python train.py --moe_layers=[1, 2, 3, 4, 5, 6, 7] --balance_loss=0.0114 --n_head=12 --norm="rmsnorm" --positions="rope" --rope_fraction=1.0 --qk_norm=true --train_tokens=536800000 --dataset="wikipedia_en"
Below are experts of layer 3 (counted from 0) of a mixture-of-experts language model. Rows are named router (the router's row for the expert), down (a neuron's output weights, with its number) and show model dimensions 320-383. Each number is 500 + 50 x the weight over its row's rms, rounded and kept within 0 to 999. Numbers have three digits each.
Before each expert's rows: a language model's description of what the expert responds to. This comes from a sample of Wikipedia text that the model never trained on.

# expert 42
It responds to: Commas after numbers. Commas and ), in dates, tennis scores and citations, such as May 7, 2021 or 7–6, 2–6, plus list commas.
router:472510484519613565512527467545602554575532467430573446524480463407459497506594454510465540519503547484487557476423487479490533528439530423468481567443570522462569517485509466490476479511542480
down0:486538447447469447396436494566515536473501531574481511452471527533449512503516442504564441528471376514479525466440500555484528544446481507459450441561480593503475462491466549552540544488484433
down1:442484491544450482492436571470457430592441478511471640507534544517614456512520575491492517466504519427480554519522429530541529492513479488489460507512527503504418486507399432546461533487457490
down2:586521503579485511455460542517480517416510482472456564524554485501465468586488572440459428577487437542459569507478481452449486467418602530561530567502491513558547473374437606512446471502500479
down3:484474511467546463345451490452517516586628499452453583497532419541500511546510523448499489483550482433545487464563494429525539520519459557517392533503486517427574510494428520605489540387453492
down4:592561444499501544413464518497583459508431562551453523402547515437560468523494503491453535553437515508432481551542459569495464501516496497483517586482499501528451480368460459473558573486516511
down5:438485473535595527458512413422471496439561345369562451511550534510492550520510524459467585497573448405541505512573442466450525527481595523465506571503518602547491440509455429395596474555371486
down6:559433607535469474431431502482607459575411527463557526496464563470471548491503483488552532510447484550500481474520433453467498519581386542527506525470494550508484499454541462405563543487492457
down7:513436531483471492456456600513425553531542458505447504459585514479523455403542562508443480611515554487541499446549522504419401414499462473527416482452610569561609562454504511480511464459514467
down8:518413508454518525578545491502572531465587500547519575514562535494461472576490447442527503478496383508481375433551480398505493506517503460495537428557508479464444584454538483517562420516521484
down9:516514406587507543493457569570566443472468478537503471490630433484476503457523400534529492511476593559468470564406432603466485549482522473460576488511457364508519469519420520496524538494441481
down10:522458466506505445504442514442450467525520446487525524521501518523559441513513465527429429467463544530489494560568475522583507395588557515440456523480552482432462507499489451588507498399451428
down11:444481618459511491554466475532508530540477415487573459612531391609502608388489455567537553429570522594504500467574492495415478506477552408528453506533448476418429447511566559593433427456462500
down12:454515409510467511470460482588438465487453524534517547428546486522566434594520500464473546541535509492471555499582456389484532508595562603418428460442478450445474521418461515497382459304461536
down13:524465583550517621425517585532471507487467470441570433424570492501484499540534407475539500515561524560480423464520556471519526473536462472601427482440583436590487527597432536515539516482538466
down14:559512509522515659483476469513564530520514569431515469476534507568537484486484457425470483537536447534488505461545533431469530599454539565536551581435495488433438397465480478494475509529408500
down15:541492503501467528417500536452504501544597521413430475463536587458524507495431394498465490597492578482573494483476517559532477540451575467480458505528544597503539544515571496504560478524434505
down16:495514439511398475476541473567389543538492471473486541522493595553367558444576426484436560526388478537454527457494540582409482530423456487482556524476473463495538485493567562513516457513458459
down17:489525545469534484504535498423505488499552549534458470481534540407529527499476523524498446480484580587549443534482476490444519496413467495567405505551580439470559513379445533543579451446500454
down18:452490476431504539458560521433634558452422546535530510495571431522436566529535475463476526551623572497437384418544492444618535450456532494516476490525456479488548576486425502449494444519511530
down19:501507442494464500574424506535494527470481536524457538504531457458481495420538421514574473481523510526515423537498560543514496537424541479492611604442515509530573472572571542522645549442556468
down20:518469486420522516499519479553445537535595590518612480473520479364530559512421532459488491477556455467425595403500558505394486503494551431421473586534470463589517509500475576466485477522545478
down21:462499477401515543470473552541560459507531473413489485496478496336577579500429541496510470367586489461480483477460422542474521434553518485535520491582423477491545479454506553488485429523521501
down22:542552534563500533417504475566528472587506434470497433511497412496548529506403407537478516499424496500484483583503407450496506467450514493429512651521492484518492554569478472447514353426517450
down23:475404455555492414494505464531517528562614474535438545525490507609526531584322463556503408425520506479492536512488522546525439531495422538491449547448514462466504488474531496466504477434492456
down24:524466490493474541485550542503564454490473545435425568555455455449500520451572462452529536529395539400502467479546490475491585432509497520433547421497525479481488521438398417490523538503523539
down25:461543419564552529469453400512448410494495584526519437484543443539481498527518550403502508485581490506528522544592441455536560534459541502457418459498524545511537448523483490430451579459482579
down26:527550462501479512576429524451599428537490488472544487506515435507553570538435420562503482419518478471622446513546585455547472501542516463521502480575533468498493547523525545538498470504506564
down27:556568507531563471473569538495610543435432456427439597435479517505499460371490508523489535529438448446451570542547582542447475538485531483437536480443513443524542529495523520536527550494427526
down28:503474457522444553462586475490455413524451418472570392494474490376471488392557465571491532517497433464484542492467536498439528452472533480530488570518517465430489457539527512544595562529539575
down29:453494509445463436472468453570411518557440467488477463504521492480523452448450470563461507532552523516477483553548485509528497429505602507494520543473390608432563488437566532499486507441650525
down30:551574401561489513513539538538487489443491548520505519498513484625512454468524537463353579530512531517558483466517579474428403528498496427539523497421366552520585479564421581461533523487471436

# expert 26
It responds to: Commas and conjunctions. Commas, and, or, & separating list items, names and clauses, especially the comma between author and year in species lists.
router:483481425519580591411553450577566491573463496460538469430566474465459531533445536436449442551540520437409562501553486368483417433496595450460375532532629534462574525419521522557384457502419523
down0:423472520539464564534581544501537494601543482437520502521566505513548489448477589580474513482519427469448486547494518420561564404456449516467568504541504523521500489485480443419494515505570474
down1:510523548528535481495459454565512419508542517593479545476479448570503439523493522436482432468447480575402520478507457374531522515552446478461550520493590478466566507484460484519518517430452522
down2:462483458397466558541437517456463445596418512505501595475463519428523406473492511483579476499478394496509423434518440490572465490540512445551485509484578507504474468574562479513442542473451503
down3:471511431436522488450540491494478531477480432537485458484505464551483495434502449547453465547460505498503512472473558446459477500550558464419411515535466481494521644490501485479477386440437444
down4:543490470503648597471474461520515501480527552559458455446512544552406621554509471522531486584527441614476430404517530494473432470405521465583514521489486517526518553443493527426458537538519484
down5:464434595477538492563483478473545474541522494496424527513477487514459574461585523466488588508417495546564464510492551519469503536406415469552546497540511488504540529524553501455446524550465456
down6:423413486606558462503453503578495599526578409496437565462551507466430496552448580599553486479464451492568491463477419512511514527555442472528509526471469543419474438479532534519454514526587530
down7:479475438535535519503598483504509479463495496527495517480547443506466455404508566459401587501467506523567549532508502453541472571447407504543567535553437564477551466550565507451494569517543529
down8:471442509436470464524559534514460518479478633482579482582593401472550489560539535470507539457525464478426507536547529430512463461533582431451454545420480510453456405510440511472502500522432462
down9:478489464568557435426542468572467614556463420477476523566544547508427473491605552516486456541508469524491550499465477481570433539472488457435459524606499444524525477477513521416449477420536509
down10:482484474544518530542525508471464547395478478605412411475475512445520502535431514522501487530485517427462507460528467501546469481510418454592416498415487474497465516486500448542517629508463454
down11:461478477535482389516532498549483525443534485550505479497566511512468486414517486551554465457401514458424535545504543526570447467453573509468535587487468420457524413595553467579506513445572530
down12:533656542492475513574487485456435411495539526495576508403371484484478538496533571578540469438579509520426503467519539553514521558462504465576508541538461467475466489599568473465562496550519573
down13:538512499447479492568486552511536521437480534476444414532506457431407572544514567507507493422475435446416536459451476461425519486568510524481532550525521520469456473501458466476413431469485517
down14:576413553490513460463469432449442470468535452499473563402529429468528435591535497530510487432466457513587438520541453444499557531568449573497510585556496506502504568526525476557495447453442579
down15:509451502504565503478530515489506481501518665616520450581477491467469477522432385564543512452503538534456441458417412545611540521512564587422572477468461498551480464492528429522516414442407470
down16:528506622512531425471437500530554504522487524543448485413509483577510493594489466578503512522521553528490493548593453502507476464499468551405556498593502467471575536476532516515413529514484460
down17:536373509474530485484574558425559355508504513490515530471585510500524526488515522431559541456466583588515515477431470538597427485457499450481532554587537529532538478546492439562476537472445509
down18:627451474536499448551433486495465501465408498471508454562525452545560429450492488552519470451476481548513469466457515557506531467491416490527523496488560520446507462458556532480485483482607594
down19:497533412416462449521427542344518448472504477405493432498511443524523524516500534550511485548567522390449457436518561479459544447540590504419497426527423538474492524566531437524495472463396580
down20:494537517497548368540466545494466574485519498504546586581561471626517471509431516564500464588529410512496426533503588509502561539445479475522444507438568528520463549501490505528404528555523482
down21:457495432474517470548498464552482525510530549418563504454490498494405548531471567502543359542533496534479494586561530505491515393550523458465520514522437466458514594545522555576520465536481484
down22:477458464526406516456539468448440465529471536497494504575511576502436508484497498509521492480490568452579458446476499497513467431494477466468503477515513592537458546494521593615487532462551462
down23:449473466541488465428516564464497535471482551447529443475557496514528459489546525497491370417559507395364505529593555503484458553582458525484455491454438472567502508488436508414464545422498524
down24:536455529494375521566496536454552534511565444495471480533519555524542493562507425462506497370560579469538422418471491472444559444547567394549443452621578524453476547575538468503543482452542475
down25:459514599551471556487428531532579423485471500463546550475430433403518497552502544449430503476391573489481574537560519560494548506593438414446489512541563549438478493539554476526557474470437493
down26:380541509494441452585460524613449440462535548518421421584463531576493491434511419558461549493553525498475481471516529549504515534375503473474506455556451567541428523529625545533497559551442468
down27:448539528559528531462518515499445520484400476509582552390559555480603542587419491553557555577504553504516484505417495495462527516459460441517504439446447469526548457455414529477486477446509546
down28:491463499458461513538571463443469562468520558491552542559520453531469523408519438446492492556486532447512465456523514473550459478516625433492524426427440399549520429525475535514482502481480489
down29:488516537428594554477521420525447524564466547462527459489456555414494411530509430531456569424548523448395483521459570484477410462522480510441471559500489388540516528575500508438505555462512535
down30:401438557507489461481498493451522481392419535485521498537483593463553517531481489424591547472462461529471452470457518505465539547539460504528521528422514553529498515498476561572527531473483418

# expert 41
It responds to: Commas. Commas, including ones fused to numbers or brackets such as 2015, and 3, after clauses like In doing so, or However.
router:450476458448560575405557430552525523594486515509541493456577546515492451500472479460460474490486487472418483574530514451509404455513535452499442597467463550428522536411509614503392460476443582
down0:458534495570563508532527468581535479488478475537461503518513387546405508496455539511464474542397499547598535489504479451483457449485496531463540542522470492481566476476548558526592518526558521
down1:483523569579429603469587522506544612523519402440527396554483565489539523499475475550477585467490523571534479551425523443453432425545479510444536470579405483452491470504614509380587405547525467
down2:470488490546458531402583433544474502412499445485511428482534552451548529443525541479532489539499569535574499539534461432517566434536490493514523513650597529487558512522472444502461526403606470
down3:451468489553484456510553489560542485547420523467553523535416525472520464544409453612444494433529509392484521485544421588562456492533460573513566482560516434483532449526534560553518514547553457
down4:474518563586467512491474535509394539542465440480465503502561493533466431555499520486448487554545608435464553480415497466417480451390522485558483486447515385569505464424514468477561464468500511
down5:589532542530507476526505494472507461487545522463512479482348492495554584596477520550490501473516521407481519448454481443532546582479533453527469517555474514447474538459547468436430444484566500
down6:444452540405370477522487423474562460517395481529391462539486556456468578472603463559440463528504508450486552497480496530441416431536378431479494444389519568426522649636552477479424483455531534
down7:486493556533506549461489589484500512571438539491561487506454594495444524515492521472457540581535436520422538484486478654474457431471567523500563494479548470511512489496442602455453510481555487
down8:573534591502495449464586510524517570491490459562493522500413545430460447533541493511477452548510546486484435466386540569516425625475509557572540468518415494475488463539554408608432536522553439
down9:490543433352445506485469463337379499390497551511478472487468587505473535464503465433579531498462418435537536453471521452470415544576501510544616472469432509488469518520478538475549475526433519
down10:541455436513489599557497429444583483460507474452525507460579487456586502481448531530544527485475489499522523571487486406531538421532491517455531542484510433414456359454417498456491441474476457
down11:469558451554546532532596549437472520517503437447541596445540455552504535490427468487488474454513597504565430541432479529533454437487612487490461482479507621438463564438491413544491468448552573
down12:498551510516476439510408444541500418473523512539514512539394488511525514565523484612557472507448524548562516537564475494490570553577486478481423513556470533493526493483502536488543521482485530
down13:493514425510440509432487511485476462513470556444594473447501457518442519433485531525586505478523456521491586414508539489480502479472510465559571403540521477482555480490563492498515518531463482
down14:531549446534464427409490499471515539517488511564450475507539450547520479410577495554549432517440490547484454581465485568510499497427520513460417479451469483517520446404485482497510450541465497
down15:500488497465552511558567450534509615484411451436547482496495517505491497378542472530481526486494467471496464508516594498370555569572493458624458593543470419524539518464422527441435518463631560
down16:481497523542456463506471449537504512526491429537407513336477442407513508466464509563486448413519497475498494443513431329524570450479536469491497546602491360462545498498639495485431531452420475
down17:491401514477503603484415509419506475479550497523483537456462495473471542576449483477582465514434551460400556467491453461481568501488473427581499510469529518477604501505363455531510487538456462
down18:482460468478479541412459479535546464441534518497600457425497476483486450486589518513479468501532605449481492549525420573537564466586490464433549453481476530421549421493476502523445477450520446
down19:513470525564493496467484441486519464428535445469435482464460513534554536552589515489521525542419527532510534517555428486502532436466497602478549524648602504434613439513484399512560432453551521
down20:554507506570447516460501515542562471607432502524465442483518446366462477563564446575527541484466557570502533495581539521518415428517467419591525606453525590543452437586501515479442529482494527
down21:517562526465566570477528448518538533528386453393462508475592462538532408514589448508439515515597549586470488547533547556523526513458491484511473455498496502510488514512538490466542461475474532
down22:421472502529498465466527562515486564529396483492497479428459543445527550478505469512464457529500484489497500529455485601415461439507381421542521421462471551508537536513490569408502421491617472
down23:506481455556444478464452350463494588408525523499469465504560526492428530560496475458526467517515501526521516496454465482390541562449495503506505501485476489461515494501471496449499554593502435
down24:451476505501549476527431429569457488646479533553626505465576453480584416462406496525441464420610511448533506455580553468440432429553490519454435464403520459574531484485512613434551506516465469
down25:365591439403475499479548562573505549502558578510439505521527488486420525456541503442531453484480481552552414565517506468551551554468532510468481485507459460491504607425482443607586475522366436
down26:494461559530497538506490511531511501504442522481457581568598527576478481529487435524505414491416439477545477549450524544461529517526450524482491426511550521505552525537503432527544536501495413
down27:505501440505498533484456438575491578577476448489532500500536505440451617409540603474522524537550540538591502537472413519455421405505513526505538485497516471567521558471471529468540455562467430
down28:499472475542465487479438533565451602520490576556512466587563548522497494534499484444539475568563488606512430550454532443502380526545515530582440510551419588515537430519502561543438572535430418
down29:483492492580571503491435541538457597505502454522445515462550437432555432528569581474435561526432476496461467381535501450488515569445507555580613492458450396503484474483477548527497514533495470
down30:468533430462524574465527492454497542491434516492561416442503502484506553427458505472444432546468457538454455560408563502499513472464532476524524464464545600604534505441453535422473598514497523